{"n_layer": 9, "d_expert": 48, "moe_layers": [1, 2, 3, 4, 5, 6, 7, 8], "balance_loss": 0.000588, "init_std_router": 0.00898, "head_dim": 96, "tie_embeddings": false, "init_std_up": 0.0283, "init_std_down": 0.0, "lr": 0.00392, "beta1": 0.95, "weight_decay": 0.0, "schedule": "wsd", "dataset": "wikipedia_en"}
Below are experts of layer 2 (counted from 0) of a mixture-of-experts language model. Rows are named router (the router's row for the expert) and show model dimensions 0-191. Each number is 200 + 20 x the weight over its row's rms, rounded and kept within 0 to 999.
After each expert's rows: "raises" lists some tokens whose logits its average output raises strongly, later layers aside; "comes after" lists some tokens at least twice as common just before its tokens as in all text. This comes from a sample of Wikipedia text that the model never trained on. Tokens count by the router's weight.

# expert 32
router,210,202,173,226,203,165,158,200,223,169,204,184,224,197,195,211,198,200,214,204,204,211,202,175,196,214,212,201,219,208,176,211,184,168,217,210,182,187,182,209,191,205,201,223,217,173,204,190,221,208,188,159,175,196,218,180,223,213,189,217,217,201,217,142,244,226,211,199,196,228,222,220,204,182,174,190,194,204,178,191,186,183,206,201,195,161,213,190,160,219,218,195,199,187,252,187,217,146,206,214,216,190,189,187,164,194,197,174,216,190,188,192,180,171,179,206,172,191,198,225,208,227,189,162,190,188,174,207,194,189,160,191,202,199,208,179,193,207,201,159,208,183,211,237,152,189,210,216,196,164,203,190,181,245,205,201,195,193,170,189,225,178,226,199,167,203,167,195,238,195,225,176,208,183,182,202,189,172,206,185,197,190,199,207,170,189,150,191,217,197,178,218
raises: "\n", "”", "|---|---|---|---|---|---|---|---|---|", "ato", "\":", "\";"
comes after: " ", " 0", " 1", " 2", " 3", " 4"

# expert 62
router,189,206,199,200,175,189,158,213,221,184,216,190,200,172,206,225,202,191,193,197,166,207,220,171,211,237,218,186,217,217,178,206,182,191,238,202,173,212,179,219,193,210,223,219,199,157,226,176,234,210,194,160,190,193,207,182,228,211,187,235,226,217,204,181,221,208,204,170,220,214,212,209,186,193,195,180,201,248,164,174,164,193,233,200,204,182,225,192,179,227,210,202,202,189,226,182,219,186,210,217,214,192,203,155,186,206,179,173,225,168,188,173,174,180,188,207,191,223,163,220,202,223,163,188,194,162,196,221,204,195,158,199,217,175,180,187,230,217,165,180,191,188,222,231,183,198,207,217,191,187,214,218,192,228,192,186,241,189,187,193,203,202,228,178,168,159,183,228,228,203,220,175,222,202,184,212,195,200,215,183,211,178,215,224,198,206,191,188,201,173,190,207
raises: " Country:", " Total", " Election", " Preceded", " Years", " Since"
comes after: "\n", "\n ", "\n   ", "\n     ", "\n           ", " 8."

# expert 81
router,205,220,202,217,176,189,182,204,210,183,205,171,195,179,199,198,205,179,221,199,225,224,212,191,216,230,217,204,198,216,205,211,186,185,223,203,184,211,183,207,204,195,230,204,202,178,209,175,221,229,175,188,179,183,228,160,228,199,175,204,218,218,216,189,203,242,209,168,212,213,237,193,185,169,181,163,174,205,212,170,198,178,224,179,158,161,211,192,196,214,221,220,164,172,203,184,219,170,210,211,234,167,202,187,180,216,157,172,224,176,196,200,196,196,192,220,189,229,182,204,211,234,175,167,196,166,223,227,173,205,187,175,214,199,185,192,201,211,182,171,200,203,221,210,190,166,266,208,205,197,217,210,178,209,184,178,218,187,182,194,223,180,233,182,173,190,176,217,226,203,245,218,202,196,198,207,199,175,198,186,200,179,215,240,181,194,172,199,217,186,201,225
raises: " of", " taken", "\n", " from", " represented", " see"
comes after: " a", " the", " his", "'s", " an", " of"

# expert 148
router,198,217,196,195,166,181,162,226,200,184,213,187,233,177,186,206,209,189,211,207,164,210,220,180,229,202,220,190,187,209,179,219,193,180,220,221,189,193,221,206,196,196,200,217,233,173,210,184,219,219,188,174,183,190,208,206,217,230,194,211,205,222,209,133,217,211,206,193,205,208,247,196,185,189,198,184,190,223,187,161,162,167,234,172,180,155,219,194,186,210,197,219,196,202,228,184,214,193,212,215,230,174,195,205,180,203,160,187,236,199,186,185,185,177,205,220,183,219,207,241,224,230,160,175,195,176,216,199,193,198,180,199,209,179,200,190,219,198,182,199,185,176,215,211,185,196,208,215,190,169,238,235,191,228,155,192,221,186,193,181,199,216,197,165,185,179,197,244,198,223,208,190,208,198,193,218,173,197,201,192,203,162,238,205,203,166,186,198,214,177,193,234
raises: "–202", "–200", "–19", "–present", "–2020", "–201"
comes after: "|", "-", " in", " (19", " the", " April"

# expert 45
router,189,215,191,190,158,166,182,215,207,184,215,183,212,183,189,240,236,199,204,179,187,208,219,156,212,199,217,199,204,199,189,211,178,187,205,221,173,214,170,208,160,209,215,213,221,182,234,192,212,235,191,167,184,182,213,172,202,212,165,208,214,186,228,173,222,210,201,185,197,211,228,204,179,194,194,189,154,218,178,169,165,196,230,195,190,160,210,174,196,202,215,181,187,183,205,200,204,198,199,214,225,182,161,182,183,201,198,180,224,179,207,221,181,176,188,228,212,190,181,215,211,227,200,205,193,188,174,205,197,189,181,188,232,186,196,206,228,200,157,182,181,196,197,209,183,196,221,230,167,174,226,207,184,224,186,181,234,177,179,190,214,221,226,154,183,181,177,231,208,211,213,175,225,194,184,218,202,191,181,181,228,136,222,196,201,201,195,184,223,203,177,222
raises: "il", "ale", "ales", "ir", "ade", "un"
comes after: "\n", "-", "/", " (", " un", " \""

# expert 49
router,180,205,173,194,158,190,182,214,223,171,226,194,221,183,180,217,220,192,203,211,205,207,201,177,224,222,231,187,253,218,193,244,182,203,228,235,187,214,183,215,193,179,208,204,212,191,197,176,195,197,167,174,178,178,231,203,204,232,183,232,214,209,228,182,220,194,200,207,220,245,218,219,194,190,178,170,188,209,192,167,170,195,207,213,193,200,205,175,190,208,186,186,151,194,213,199,223,198,242,197,214,195,192,190,188,231,185,183,230,189,210,187,195,187,198,205,174,212,201,255,202,199,182,177,215,159,190,213,206,199,179,173,205,202,177,194,204,221,180,184,196,165,202,202,195,177,202,246,206,189,201,207,194,218,196,200,215,191,174,186,219,232,225,201,177,203,170,225,241,195,218,195,223,180,195,233,187,194,209,201,210,139,216,211,175,190,167,193,228,171,198,194
raises: "ob", "a", "im", "em", "op"
comes after: " |", " Al", " al", "o", " non", "-1"

# expert 113
router,204,232,199,187,190,209,183,210,201,170,219,188,216,186,200,203,193,183,222,202,179,236,208,176,238,220,193,166,223,215,156,220,190,187,230,215,185,199,205,214,192,212,196,208,197,172,205,182,223,202,187,182,202,177,216,177,221,237,188,202,219,217,207,146,243,231,203,198,192,188,225,220,191,176,175,194,181,201,187,171,193,172,224,194,208,186,183,189,177,228,200,201,187,182,242,170,222,167,188,219,189,193,187,160,196,197,183,174,211,194,209,175,209,206,197,215,173,203,184,230,193,248,160,196,192,190,212,212,175,163,158,191,226,184,194,192,231,203,185,176,193,168,204,199,184,201,219,226,164,163,236,209,187,206,177,189,193,179,188,180,191,199,207,183,196,179,175,232,244,212,223,200,213,167,205,231,198,172,176,202,207,171,221,231,205,185,178,201,201,187,195,201
raises: "–1", " to", "–7", ",000", " of", "–8"
comes after: " |", "|", " $", " 13", " 6", ";"

# expert 30
router,185,212,171,181,172,202,196,223,214,181,193,174,207,191,210,213,203,208,197,211,204,214,233,165,228,218,214,186,202,200,188,244,177,184,186,221,193,192,212,226,205,215,191,226,214,189,229,185,213,213,188,177,199,200,207,168,200,249,190,206,209,190,221,164,229,230,210,184,191,218,227,204,173,166,192,181,175,217,188,171,186,182,234,208,198,178,213,198,184,209,218,205,190,204,206,209,209,184,193,224,215,186,151,205,167,220,191,163,201,187,163,210,172,197,195,236,194,172,193,234,220,225,190,196,199,177,170,229,201,202,178,190,215,194,202,194,238,204,170,203,190,196,211,218,177,182,209,222,194,179,231,209,194,205,189,195,216,184,168,200,216,244,202,177,185,191,198,230,222,228,208,193,240,198,208,242,178,207,169,188,254,161,246,222,209,207,179,196,226,198,179,204
raises: "AS", "MS", "OR", "amm", "IS", "IT"
comes after: " |", "-", ":", "|", ";", ","

# expert 37
router,176,234,176,199,163,158,153,216,231,169,212,198,226,195,179,209,203,164,218,184,159,203,207,210,228,227,235,180,208,221,172,224,185,188,229,226,191,229,208,216,184,207,194,218,230,196,209,197,214,194,188,199,167,183,201,187,243,201,173,215,204,217,205,179,198,230,225,193,202,206,207,186,202,197,162,201,181,216,193,200,201,170,228,175,198,164,225,187,179,208,209,191,195,188,244,211,218,185,212,235,189,194,202,193,184,217,194,180,218,174,188,195,179,206,184,235,194,191,193,194,224,214,187,168,200,176,173,247,175,207,203,180,211,198,182,220,217,218,186,172,181,185,218,194,182,184,241,201,192,193,199,214,171,215,207,204,203,173,176,200,210,225,236,182,170,192,208,225,186,228,210,200,256,191,176,209,181,188,177,195,194,164,214,202,183,173,200,201,200,173,176,205
raises: "-w", "-st", "-", " of", "/", "'s"
comes after: " the", " of", " in", " and", ",", "-"

# expert 109
router,169,215,163,217,185,165,181,221,218,166,209,172,199,185,192,209,196,184,214,177,184,206,197,190,215,224,219,168,207,204,180,216,193,188,215,225,162,225,179,220,189,235,205,219,246,195,228,184,236,205,205,184,193,203,206,162,214,214,180,206,200,222,208,186,225,225,214,168,223,215,215,206,197,167,187,184,197,218,192,168,172,194,200,186,217,170,200,185,174,201,205,205,188,166,211,195,211,165,210,223,218,159,178,168,187,215,184,182,225,199,185,194,180,186,200,199,182,224,176,223,215,217,160,192,185,190,202,218,189,183,164,201,210,191,200,178,214,217,174,185,202,179,218,223,167,167,213,214,189,187,224,197,175,219,187,207,220,192,183,197,229,204,230,178,155,165,180,207,217,199,205,196,219,165,198,224,187,183,194,153,216,174,215,212,154,187,189,190,221,181,164,208
raises: "ies:", "ies.", "ies,", "ed:", "ed."
comes after: "\n", " |", ".", " ==", " ===", "=="

# expert 56
router,204,234,180,202,181,172,163,232,207,173,204,156,213,203,185,227,208,190,230,193,183,200,231,204,209,218,224,173,215,222,207,215,197,213,211,218,192,212,176,223,180,207,213,205,203,180,223,182,220,215,159,205,198,190,207,175,242,219,178,243,227,215,217,194,228,214,197,187,201,203,233,188,182,180,186,187,181,212,211,192,180,179,216,189,192,182,221,202,181,225,197,194,179,176,231,192,209,198,223,214,213,195,190,182,172,180,180,166,192,201,182,179,193,168,165,222,195,226,186,217,200,206,172,166,206,185,197,239,184,188,160,189,224,195,184,167,211,229,170,179,178,182,208,223,172,174,224,194,175,141,209,201,172,219,182,173,222,208,177,188,208,195,212,196,154,182,168,200,216,216,238,180,218,183,208,217,184,179,199,190,219,157,201,198,186,197,190,196,218,205,190,207
raises: "land,", "a", "ang", "ag", "land", "po"
comes after: " S", " N", " H", " s", "S", " Y"

# expert 50
router,192,212,193,203,165,201,194,222,232,188,213,189,214,181,204,211,215,179,228,205,197,205,198,184,216,218,193,162,241,230,195,235,185,165,220,223,190,218,187,208,201,204,229,209,208,180,224,168,206,202,188,169,185,199,219,169,205,231,175,240,205,202,215,181,226,231,229,195,201,216,220,200,188,194,183,179,199,232,173,169,176,182,211,202,183,183,224,179,186,234,216,185,172,180,231,178,230,182,223,195,198,181,198,185,182,197,183,162,222,184,203,176,184,174,170,214,178,194,192,234,204,227,178,192,201,174,186,204,186,187,158,186,228,181,190,179,210,201,165,177,196,185,209,216,162,191,208,217,199,174,220,201,187,227,190,191,214,208,191,182,245,215,224,189,172,180,165,219,236,201,233,194,216,172,205,210,167,180,184,190,196,156,212,204,168,174,190,191,204,176,192,206
raises: " to", " will", "11", " in", " of", " from"
comes after: " 3", " |", " 5", " 4", " 1", " 2"

# expert 42
router,172,208,177,232,175,197,143,214,203,157,204,170,227,198,197,191,236,177,234,188,186,186,210,178,221,222,194,172,198,216,192,204,189,190,206,216,169,220,196,229,191,213,213,211,199,191,199,185,212,229,176,188,164,201,197,181,212,243,192,212,211,210,221,175,218,220,216,174,205,226,229,197,194,187,196,183,180,251,183,176,179,188,203,186,178,175,197,215,186,220,212,185,200,170,229,177,202,193,201,223,211,169,193,195,190,210,182,190,221,169,181,185,169,156,183,219,172,200,182,207,218,217,189,187,190,201,206,204,168,162,163,177,222,191,199,181,211,223,204,199,168,178,216,218,191,166,212,190,171,176,233,192,187,210,198,194,249,198,191,196,210,196,245,196,167,204,187,205,222,221,232,173,219,202,185,226,194,187,178,187,204,162,231,197,183,186,193,208,196,190,203,232
raises: "e,", "es,", "e.", "es."
comes after: " |", " ", " M", "|", "M", " P"

# expert 11
router,195,207,182,200,184,183,186,221,248,168,216,208,232,181,187,240,217,195,226,197,203,204,211,196,201,206,213,175,214,218,165,206,202,199,204,209,179,217,193,213,220,234,199,224,211,181,213,178,211,232,183,181,193,182,214,175,202,219,175,210,214,216,214,143,216,222,210,193,191,198,231,228,183,193,181,190,196,221,180,179,193,195,197,164,203,193,209,173,190,214,217,198,183,188,213,197,206,171,215,237,227,186,194,198,187,233,185,174,208,182,185,179,193,197,181,193,190,203,202,218,201,224,158,167,189,183,209,222,203,172,194,195,217,173,203,196,230,200,166,168,179,194,233,195,169,191,214,224,192,173,248,209,179,225,171,183,213,177,178,176,227,229,217,162,182,196,166,230,212,200,253,175,233,193,180,204,193,173,197,173,212,161,218,196,177,185,187,197,199,174,187,225
raises: "%", "-year-old", "°", "–7", " percent", "0,000"
comes after: " |", "|", " on", ":", " /", " (born"

# expert 58
router,181,194,199,201,179,182,187,216,228,196,211,173,205,186,166,196,221,166,244,207,198,210,218,194,199,214,230,188,221,203,178,212,185,195,218,239,166,212,185,222,190,233,204,222,228,193,234,190,234,245,200,184,186,188,234,175,230,226,199,209,202,204,217,199,228,216,210,193,210,236,212,193,183,181,192,188,187,210,194,168,193,184,231,190,176,191,215,190,202,222,204,201,209,156,238,207,236,153,202,195,211,178,185,161,185,219,179,179,208,162,204,182,213,202,183,249,213,196,200,222,227,226,219,188,200,188,210,225,190,175,194,197,200,192,215,165,198,215,185,178,212,179,210,222,202,194,217,227,181,177,215,207,181,219,198,196,217,180,172,195,222,188,215,194,172,166,203,210,204,192,224,196,215,170,212,218,177,163,184,201,179,165,196,202,185,172,191,189,215,148,160,208
raises: " (loan)", "v;", "istan"
comes after: " a", " the", " is", " was", " are", " The"

# expert 77
router,193,256,191,199,179,183,189,197,215,186,221,163,229,181,185,205,199,170,236,179,181,217,220,187,214,213,222,201,200,216,166,210,180,183,215,196,172,239,196,207,166,214,195,220,212,181,214,189,202,212,193,152,177,201,204,184,203,216,202,198,204,241,201,188,224,209,211,208,211,238,218,198,182,193,160,173,166,199,178,180,182,172,222,161,205,161,215,190,186,215,216,189,167,182,202,182,234,177,219,216,207,170,186,181,199,226,173,182,224,181,202,198,155,167,179,244,186,203,171,228,217,212,180,196,184,193,191,235,193,173,179,163,208,171,198,192,220,214,186,183,183,177,207,209,178,178,216,214,204,192,210,223,178,214,188,185,217,174,194,194,211,214,197,159,191,182,206,226,206,211,205,198,222,169,189,207,190,179,184,182,200,173,240,221,191,176,181,189,215,190,189,212
raises: " whom", "ce,", "ter,", "ur,", "zen", " (Gls)"
comes after: "\n", "-", " |", "=", ".", "==See"

# expert 27
router,185,214,200,192,186,195,186,194,203,191,226,164,217,196,179,184,195,198,209,173,205,218,234,191,207,218,206,170,205,217,193,232,167,197,214,194,204,201,202,185,197,206,200,215,224,177,214,198,250,217,184,169,146,199,215,200,217,208,203,219,219,195,208,176,227,214,229,175,191,210,224,208,187,187,160,213,168,216,189,180,186,179,199,153,204,185,210,211,194,218,215,197,185,192,207,182,230,170,219,231,193,180,186,186,182,217,177,179,196,189,172,200,176,180,171,220,197,200,172,206,209,226,192,158,186,171,158,228,160,200,212,191,214,203,199,167,232,210,151,183,202,173,212,239,174,196,219,210,170,181,221,213,190,227,193,187,225,201,185,185,231,196,216,180,201,174,189,206,215,221,223,193,210,161,167,236,186,183,184,191,218,164,228,225,178,190,183,209,218,185,206,216
raises: "ic", "ish", "ich", "im"
comes after: " |", " the", ":", "-", ";", " The"

# expert 48
router,183,213,165,198,182,181,169,230,237,195,207,180,202,187,189,189,203,174,217,205,195,216,203,177,208,206,218,185,207,219,174,204,197,183,205,217,144,239,211,191,189,229,218,221,225,160,223,187,228,235,190,185,178,184,233,166,226,220,178,203,195,222,206,197,214,228,215,171,198,195,236,210,177,179,191,202,181,223,202,161,205,173,212,173,196,168,204,184,188,210,221,199,185,184,214,195,219,182,194,212,212,167,191,190,198,235,191,202,216,200,179,209,181,192,217,206,176,209,170,220,218,242,198,187,201,166,199,234,189,199,187,187,205,204,209,178,207,244,194,162,203,200,205,213,191,189,230,209,190,185,199,200,169,211,188,206,209,165,187,168,214,182,220,196,166,161,170,219,224,185,234,194,206,192,203,217,198,155,197,168,195,177,216,232,183,172,189,180,207,165,163,206
raises: " of", "s,", "s:", "s.", "ation:", " team:"
comes after: " the", " a", " to", " The", "'s", " this"

# expert 135
router,174,222,182,185,153,178,185,232,216,166,202,211,231,195,159,216,222,182,227,202,166,199,200,203,224,200,193,170,214,222,169,219,201,187,223,206,189,216,205,204,174,213,203,206,198,180,232,169,214,204,193,173,189,209,201,190,222,222,183,208,193,207,201,151,218,232,222,193,209,200,222,202,209,199,202,183,198,213,169,191,200,199,208,183,211,185,235,179,213,238,205,199,174,194,211,202,225,186,209,206,198,208,187,188,215,221,166,188,234,165,157,181,210,181,200,197,190,193,187,239,202,235,176,184,211,169,207,201,204,181,193,160,246,199,180,203,225,212,176,186,182,181,236,187,178,203,220,226,164,184,218,220,188,217,166,166,216,159,178,197,204,228,212,187,174,193,182,237,227,186,223,191,217,202,205,215,186,189,197,197,189,157,213,201,179,165,185,212,229,190,189,203
raises: "°", "8", "mm", "th", "0,", "000"
comes after: " |", "|", " in", "/", "″N", " (born"

# expert 158
router,169,195,152,214,201,186,176,189,221,194,232,201,223,199,212,184,219,184,256,181,192,211,194,170,207,205,209,181,231,209,181,209,182,178,217,254,170,200,190,201,184,221,237,212,218,181,218,199,216,214,198,195,189,195,210,178,209,240,197,208,203,214,217,155,218,213,239,204,211,219,213,207,188,191,182,187,211,228,190,170,207,200,213,174,192,201,221,200,195,225,204,195,184,187,243,185,217,168,209,242,220,179,207,221,169,220,167,180,223,190,208,190,178,196,206,223,149,204,189,210,229,214,177,194,194,173,204,210,181,202,197,194,203,174,185,209,215,192,198,181,205,167,228,210,177,199,217,223,195,190,216,211,181,224,197,180,196,176,167,191,239,188,227,201,215,193,189,221,221,202,219,186,231,197,186,223,181,175,181,169,219,160,220,231,190,164,186,177,205,172,179,226
raises: "ched", "ent", "ry", "ry.", "back", "um"
comes after: " |", " Car", " Par", " par", "al", "ar"

# expert 35
router,195,222,201,218,168,196,195,225,238,186,215,200,214,180,191,228,222,186,215,200,209,218,217,200,216,232,249,192,231,198,209,217,187,181,220,206,177,211,200,218,191,213,221,246,195,206,207,186,210,217,181,184,170,179,229,195,199,229,168,212,213,199,196,198,224,226,216,176,205,234,237,193,191,196,172,188,184,205,204,196,180,183,222,195,193,177,222,188,195,216,220,202,211,177,209,185,216,150,220,218,241,184,189,159,191,231,193,187,206,184,199,167,218,200,175,201,151,218,181,203,212,230,185,190,190,167,172,193,193,206,191,201,205,194,197,198,188,190,177,168,176,197,222,221,198,200,248,236,169,184,202,195,183,218,183,181,223,180,169,172,208,210,224,192,185,184,199,247,224,223,237,190,209,183,179,207,195,170,174,177,197,155,208,209,197,185,174,174,209,174,215,221
raises: "ew", "olk", "ailed", "ails", "ert", "ester"
comes after: " the", " a", " to", " and", " was", " his"

# expert 87
router,181,211,183,199,169,188,148,216,208,179,225,185,206,194,195,200,212,178,206,187,182,207,220,175,218,231,200,179,215,240,173,200,173,191,232,205,186,222,177,224,196,233,217,219,208,184,228,186,226,221,197,173,189,205,219,189,210,203,201,223,203,221,220,170,216,225,224,191,217,214,237,195,174,197,206,177,183,225,179,172,176,189,227,190,198,183,195,190,186,214,208,189,189,178,232,184,195,180,202,219,219,171,203,192,180,222,197,187,220,187,176,172,173,179,168,219,182,203,162,231,210,218,177,174,198,197,171,215,173,197,179,203,218,165,191,189,223,201,203,173,166,185,207,218,143,205,223,216,180,166,232,213,186,233,184,168,221,183,180,182,196,194,199,169,180,157,190,236,228,216,221,188,206,197,194,202,199,193,187,192,211,191,232,193,197,191,177,180,195,174,167,228
raises: "s.\"", "\".", ".\"", " Preceded", " Bachelor"
comes after: "\n", " ", " MF", " 1", " Party", " Year"

# expert 9
router,192,209,171,210,162,154,170,209,232,195,219,196,222,206,172,208,205,180,228,190,160,194,213,184,225,228,208,163,200,200,156,206,194,204,244,230,170,208,206,209,191,199,205,215,207,188,223,191,227,205,189,181,169,175,215,199,235,216,193,216,201,209,230,182,222,217,225,185,195,220,238,192,187,186,198,194,177,206,197,181,174,172,234,162,166,157,195,173,182,212,203,185,199,173,216,181,239,177,217,210,207,192,196,180,204,215,168,187,238,196,202,188,182,208,204,243,180,222,193,224,243,241,182,193,212,189,212,210,175,195,191,217,223,187,194,191,231,213,193,180,181,178,207,227,191,205,223,234,171,170,209,185,194,210,175,195,196,189,183,190,219,215,225,166,181,173,202,208,185,212,228,184,228,173,212,211,204,193,192,178,182,170,203,206,201,164,199,194,203,194,193,202
raises: "–201", "–200", "–2020", "–202"
comes after: " the", " in", " of", "-", " a", " and"

# expert 98
router,199,241,183,190,170,181,167,225,218,197,217,180,225,194,186,207,206,195,221,199,202,195,227,170,198,240,204,172,217,241,192,223,195,178,214,208,196,203,195,193,202,196,209,230,237,190,216,189,211,226,175,181,190,208,218,185,219,233,167,216,224,224,214,184,214,233,205,185,213,227,233,184,164,163,163,187,192,221,186,181,165,190,231,187,176,193,235,214,171,202,222,215,188,198,227,201,200,194,209,208,235,187,179,197,191,194,191,185,200,189,208,190,179,174,169,202,178,195,180,217,222,213,185,178,203,183,184,214,180,192,171,187,227,196,215,181,220,226,173,190,160,191,217,224,182,198,217,200,177,155,199,210,186,209,199,179,228,200,166,189,207,195,237,201,169,189,163,211,200,221,204,178,219,208,213,231,173,188,199,190,207,133,217,208,176,176,184,194,218,207,195,220
raises: "el", "et", "il", "els", "aly", "ame"
comes after: " K", " J", " H", " Y", " Ch", " T"

# expert 186
router,187,234,175,227,184,176,194,192,221,188,221,185,218,206,196,208,217,193,260,179,198,182,223,196,198,239,203,163,228,203,196,208,184,205,239,212,184,216,182,203,186,212,213,222,234,190,206,195,222,201,183,192,195,214,214,171,233,244,175,243,226,229,203,183,208,220,237,207,212,210,227,190,189,177,182,187,183,226,171,181,168,192,200,196,170,193,204,208,193,228,223,196,203,178,228,179,211,205,190,229,200,201,171,183,149,194,192,175,204,182,165,198,183,172,191,193,190,200,184,192,235,210,181,171,197,181,187,209,187,194,177,194,220,192,194,169,216,214,173,177,171,187,219,220,173,167,211,217,171,155,198,209,194,225,191,190,224,205,177,181,212,202,205,211,189,186,180,208,207,201,240,172,220,207,194,222,178,191,200,182,206,141,227,199,180,189,191,194,218,204,192,227
raises: "igan", "eless", "ig", "illion", "nes", "in'"
comes after: " P", " T", " S", " M", " V", " N"

# expert 132
router,185,196,192,200,189,195,196,206,231,184,222,199,200,185,194,203,205,191,224,210,205,215,218,176,232,204,222,189,203,212,159,205,174,172,216,213,164,204,205,205,180,203,212,218,221,166,218,178,227,221,168,164,193,180,234,166,210,241,191,212,204,217,208,187,227,212,217,183,193,206,221,217,188,184,192,172,186,211,177,217,195,173,208,185,161,141,240,212,170,205,205,190,184,176,199,194,218,153,198,234,223,184,173,175,192,217,196,192,200,186,189,171,198,174,207,215,182,224,207,209,212,229,155,180,193,190,195,206,161,182,179,212,187,182,197,196,222,215,201,183,194,192,214,223,189,182,247,207,188,170,207,225,179,227,194,183,200,200,181,180,214,169,201,174,180,176,176,225,209,196,240,187,206,196,189,203,165,179,187,188,213,169,223,213,198,172,168,180,228,190,173,229
raises: " to", " to:", " the", " way", " it"
comes after: " was", " to", " were", " and", " been", " he"

# expert 95
router,192,217,195,192,197,199,158,205,204,188,204,187,223,196,215,225,205,184,220,184,180,196,217,213,219,234,212,180,189,243,175,224,172,161,223,206,183,223,183,199,209,202,213,199,209,182,218,175,220,215,181,178,177,199,201,188,210,200,213,219,198,234,204,165,233,206,222,190,192,206,232,184,222,190,169,189,175,204,196,197,179,195,224,173,201,172,208,205,149,221,220,195,198,175,216,185,217,195,203,238,187,160,209,195,173,218,195,184,190,180,187,204,176,170,203,227,196,200,190,203,193,215,183,174,205,181,198,245,174,190,188,177,203,181,203,195,233,186,170,160,189,182,202,214,192,181,263,226,183,176,213,216,175,229,211,210,215,208,191,217,233,191,217,174,167,158,190,204,213,220,231,196,237,172,175,210,181,174,203,199,240,178,225,211,197,199,187,181,220,166,205,198
raises: "ian", "-R", "'s", "-F", "-A", "-based"
comes after: " |", " the", "|", "-", " of", ":"

# expert 120
router,192,216,197,219,188,183,181,206,212,178,211,178,239,204,189,209,215,202,210,181,165,228,221,177,206,212,207,192,206,225,195,223,173,175,213,187,183,228,191,211,191,239,219,215,235,186,227,194,222,203,199,175,209,199,215,187,196,218,184,217,229,215,208,187,218,231,230,200,211,227,213,204,181,179,170,181,178,219,170,188,159,194,237,191,188,154,217,187,189,204,207,193,180,194,214,183,217,194,214,219,217,173,185,169,178,213,180,188,226,190,196,199,186,175,195,232,186,206,177,230,233,222,169,192,200,195,193,216,193,192,151,192,227,169,173,185,220,197,158,174,189,188,220,211,156,186,214,214,195,173,228,221,176,219,197,209,219,169,178,186,209,214,219,168,185,173,170,236,213,206,221,174,216,194,193,203,183,185,196,180,232,158,240,214,192,183,190,181,188,196,174,214
raises: "ive.", ".\"", "\".", "ence.", "ay.", "ent."
comes after: "\n", "|", "==", "===", "-", "===="

# expert 8
router,199,234,173,204,182,168,167,235,218,177,214,165,215,197,199,212,216,187,232,186,195,197,217,174,207,217,210,167,216,237,200,229,189,214,198,209,191,204,179,205,197,209,230,225,201,187,235,171,206,204,171,194,193,224,212,171,233,206,182,229,216,211,206,171,226,240,200,202,226,204,238,207,193,189,193,179,179,216,197,179,176,192,226,192,191,203,213,202,167,210,204,195,164,169,234,192,227,193,217,228,214,187,160,203,166,193,171,170,205,197,181,178,188,170,181,216,183,227,185,222,221,203,186,180,196,183,180,227,177,199,181,202,230,208,192,191,208,211,160,190,187,170,202,221,173,190,231,216,179,156,204,199,166,209,178,185,214,182,178,187,207,216,233,189,181,189,153,198,214,212,245,180,204,203,199,206,193,193,202,194,220,164,208,188,173,168,187,212,217,187,202,215
raises: "y", "str", "e", "o", "'s", "h"
comes after: " H", " R", " S", " Z", "H", " h"

# expert 105
router,193,198,170,181,189,187,175,212,237,173,208,166,236,192,181,192,199,191,216,192,167,185,200,201,204,209,201,190,223,205,195,201,208,187,202,224,171,216,193,242,198,219,210,225,199,202,207,180,200,210,183,150,187,181,227,198,212,247,203,198,211,213,201,143,236,213,235,199,201,213,208,196,184,193,199,194,189,222,161,157,171,180,222,199,190,177,200,199,165,209,234,187,203,172,215,215,206,153,202,233,233,214,193,180,194,225,182,191,199,188,196,215,187,197,209,194,200,186,175,234,201,225,173,178,168,192,227,206,203,184,184,193,211,208,189,196,218,219,190,165,191,187,208,203,163,199,214,223,199,168,238,222,193,242,187,203,205,194,188,202,218,211,213,167,186,205,175,204,222,178,228,176,213,192,199,239,195,158,182,201,206,163,220,196,176,160,187,201,200,163,198,229
raises: "6,", "7,", "8,", "0,000", ",000", "9,"
comes after: " |", "|", " /", " on", ";", ":"